Weights of a small mixture-of-experts language model, trained from scratch on English Wikipedia.
Size: 12 layers, width 128, vocabulary 16384, 22.4M parameters.
Training: a variant of SOAP for the experts, 598M tokens.
Below are experts of layer 5 (counted from 0) of a mixture-of-experts language model. Rows are named router (the router's row for the expert) and show model dimensions 0-127. Each number is 128 + 24 x the weight over its row's rms, rounded and kept within 0 to 255. Numbers have three digits each.
After each expert's rows: "comes before" lists some tokens at least twice as common just after its tokens as in all text; "mostly gets" lists some tokens that are sent to it at least half of the time. This comes from a sample of Wikipedia text that the model never trained on. Tokens count by the router's weight.

# expert 20
router:108079160109124129122102175124116140126133106147148137129066137122123139167080088120126163116149120134143141110103144166128103111131119064155137129090116128185110121111112160134101130150105171122109135130123154090110117126127157138133186093140188158132129137124126179092144158111138135139131123131139153138108139131127078146120141131131119150136144127132072162123165138104112094143171
comes before: "\n", "-", "|", "==", "The", "==="
mostly gets: "\n", "==", " ==", "====", "===", " ==="

# expert 16
router:140082141137108124141135154119131141125145129143129154116103140136107105167128107115127135134146153108127129116127157121155124113138107071115189177117092163151138112118128152125150187118113135139107142102168155090109126158120125162155136110159152143142139131153174172086162171115107111150098153148148180159080135101160111138109108133128119153102150133124078167128138152114088140139152
comes before: "1", "2", "3", "4", " |", "5"
mostly gets: " ", "  ", "|---|---|---|---", " $", " Ref", " +"

# expert 25
router:103075124100114129122102151109129167109124083164165134141085161138137089153130145110139140128152126170138128126111130139138092142145087091151192142130133127169092135086106151143131135147145136129123135119139132093099138129109121175150131125151134167132122118131156138104152150121116143137149182133137170160105149097148074150150142110109102142150182130129076139123104162102117109164120
comes before: "1", "2", ")", " (", "3", "4"
mostly gets: "″", " (", "(", "′", " km", "+"

# expert 28
router:116085137076116113151112112131146158108128103200178126131117132107134111118089102091124142116112113123129136170079129135148095138151116112143139143111118185128139111098102137157119134142132146131120132109152150108109123102118170151116165123151129167148104115128159133120128152129141114134132193132169180166083142100171111154126137141136123120094139120135096173126132175128110115171124
comes before: " the", ".", " of", " in", " for", ":"
mostly gets: " team", " Cup", " school", " Award", " season", " Championship"

# expert 13
router:127080128110131123117118144121144108147105076144128158176100178105110102129116094152131113120127159184136165132105154144120126100112110120122132184079099170150106112116157088154131124165139139138115150137147143081101119150126112123108140075139156162161123121148133179108148163125148137133111152153148173146117112129126090102121157141124126153094126113104077159120108130121095117115129
comes before: " the", " and", " he", " which", " a", " but"
mostly gets: " but", " where", " while", " when", " which", " because"

# expert 21
router:137098123114117110169112127135116156152153090176167139153092172090126100170135124140164097141136132131132125121118155185126093115136097124141163137116117175135138140123114171145113151135148153153110104140134118081145133114128145139132131121152143151136122083146124172131165187059111107136143140130131154152110152118129107113162149105119126134099144116125089130123171142097119090181126
comes before: " the", " ", " a", " which", " New", " his"
mostly gets: " In", " in", "In", " during", " de", " within"

# expert 19
router:128104146130117075125090156121131129158091072165142168129115149118101153120104133137157114119135126124122141121097157174147125126111151119120145165110109130149129138070133142143141165171098147175125147148141163130118092160141159143132178141170166132132099154147155133095178158121122125121128143113137168161073131143126115153125118121105109167100104140110111146160131128145079100125129
comes before: " the", " a", " to", " his", " that", " her"
mostly gets: " against", " took", " wrote", " make", " into", " includes"

# expert 0
router:140064118127140141150094156139136166137108121142142145133072138106128082170108114138135125119150149127144128132104130157152092116124115112159172139124122144131145099099126121156141146137107169147108116113146114113094109163127145135134177093140150169180100119143135160112110151117101133119111140139149152155097124129160090125140117129137081189121111127129052150136146119109131082170139
comes before: " ", "\n", " —", " +", " −", " W"
mostly gets: ");", " —;", ";", " |", "',", "\";"

# expert 26
router:133081129119115116117088168126128139131104105167165151143093139136101096182138107155144155135146130143169166141112126176125136127118113107125138149112082163132144119107133132137096156162108138144106134131136152081101094112161157138136153088153189157133145139143136180097117165124116144144133140132159181145105153127160111102151123112137119139131129145133071167124126157082123130131145
comes before: "\n", " The", " He", " In", " It", "-"
mostly gets: "\".", ".\"", ").", ".", " .", "Note"

# expert 22
router:137071110089117113123120177106128115116136092191132164125057114097105099133139123131145161129128138116125125159099178142138107090105089130106139171096105127124110110115122115143116143164128146161100139102122146099140093171139167188110155119143140167153124129134128151106135141123123124140122157155162158144125154132165073146159122119120126122114134154129111132148125129119074112138135
comes before: ",", " and", ".", " of", " in", "ed"
mostly gets: " water", " light", " officer", " raid", " media", "ity"

# expert 12
router:118107122133135095109095178120117141126103100136112178136091126110066109145116126150141144111147114131137139143102138148153070136107118114150154124121084166170141112110105141134104128139153155149133112126133140115108135154121116156109177065140144134124133124164151166114157125091118139117126164137146191151081120130146120134158152129137110177091144149127092131109156160127075096134135
comes before: " ", "|", " \"", " The", " -", " Total"
mostly gets: "|", "=", "\";", " •", " -", " song"

# expert 24
router:124093154137129106137085168128138158115123117152143155155070134111106098141133101108141142156135151133163141127098153159169111122146088123171151158102123150145133138109111123143138143131106160134117142108122118104084135147127133141124165092126176139159127095145127150091158153124098129117123167144161170173113126129182091123120125127143114163129158162132068136120160146142103086156165
comes before: " ", "\n", " \"", " Team", " Candidate", " %"
mostly gets: "):", ":", " Coordinates", " ±%", " Length", " v"

# expert 4
router:137095132124132114138108147112130167097165119168152123126106151119133098128126126119124130135115117116168123134044173153163097127158102117161176145094129140155135145085076155122117159138141160149127146127130138077126141150117154147137175109134132144129138117106147123096154142114124130141157191124144152156086139124181130146126151130126076135154171144155100137137135147132110136163108
comes before: ":", " |", "==", " of", " ==", " by"
mostly gets: " Total", "Personal", " Nominated", "See", " Coordinates", " Website"

# expert 7
router:119105121100165111153096153161138116118119096143116150135096131094124085116132116146143118110112136165166161106085139161172132150110107097113160117151099166168115150121130146120116189146106152156123133108108129100093120112112113154145174086109164160171131115160156121079122178118113134116125121154145127137120170090137130135157134106133114137106159148099101142156142121113084142157147
comes before: " a", " the", " to", " in", " by", " an"
mostly gets: " was", " is", " been", " being", " became", " be"

# expert 15
router:124069124107129119117086162148128145126105116146161143136103140147090106178141109153144148140124133135173148152108122173134116140134119096130162153121088161130129112107125134137108162159125131151117133138119136062084083117150156153139149102151191158125131146157126166090132154121102129137140146138144165150117160126157096094162144116144116135139119149137063157145130159087127129135131
comes before: "\n", " The", " He", " In", " It", "0"
mostly gets: "\".", ".", ".\"", " .", ").", "!"

# expert 8
router:148098108108135108112122154151127138131129092153142157121091145104124106152117118139130148138161145138147166142088144176139122097140124132110159173114104144175176099067139135142134164132160168168094102132108127115127099120147171161107138110140179116143118129130143159078116137093123130123113168140124159154103117114130085164162127112124081161095137157094113137152161126139109118136121
comes before: ",", " (", " |", "'", " and", " was"
mostly gets: "ley", "ville", "ford", "ini", "ira", "ana"

# expert 9
router:150120133107147091132104143132103140143145104125151157158091132096086137128131131130171131139139140129171158117074164172123127158127095100158181147141108145138156108078136127130110140147150145139134147121131164112145101147115150190120133145145146118185105135146140177121152134128113122142130128133147125131123144124126126156175143130153113153141129131139055110108193185110106136120116
comes before: "1", "9", "0", "8", "2", ")"
mostly gets: "born", " century", "present", " ago", "9", " ?"

# expert 23
router:095060158122139113130104172134105150100133118144159152164106169122112117176141090105154126116129127134140140114057157150140105153139108105149144156117087112147144134109118134120125134136106158152136160144157167107096144134147128151111174108140169134148104131121138148100143138078091129132141123123163163147126134108149097117124141123125131181136167147157075143159150143106091116133146
comes before: "==", "===", "The", "=", "In", "S"
mostly gets: "See", "=", " Succeeded", " Website", " List", "Scientific"

# expert 3
router:111109105134138111146134135114088143126110107162130155139092150096123120153094137131149135131110139122162123121073149135159097109121105090142140140105115128135123104096095154160115144129105128141101116097119130083135082127145143184156159111142167144135103139128125128133147183121098131153109141135168123186117105083138058120139128101140087170104133142126081148103163173146123120147131
comes before: " |", "0", ".", "–", ",", ";"
mostly gets: "6", "5", "7", "4", "8", "9"

# expert 6
router:095094184112136105116126138105082108149130099149133140164071165123110095126079089159141106126143128135133146138086136127146122115107083114161132141119116144198145124110125123116129143153165152149112159126118135095113127130109161144093150125156156117157101120145157135102109167133147155129122139108195142150100160148129104161164119120144098125100115121128098148147175133119098145147136
comes before: ",", " as", " of", " to", " in", " was"
mostly gets: " his", " their", " her", " its", " such", " before"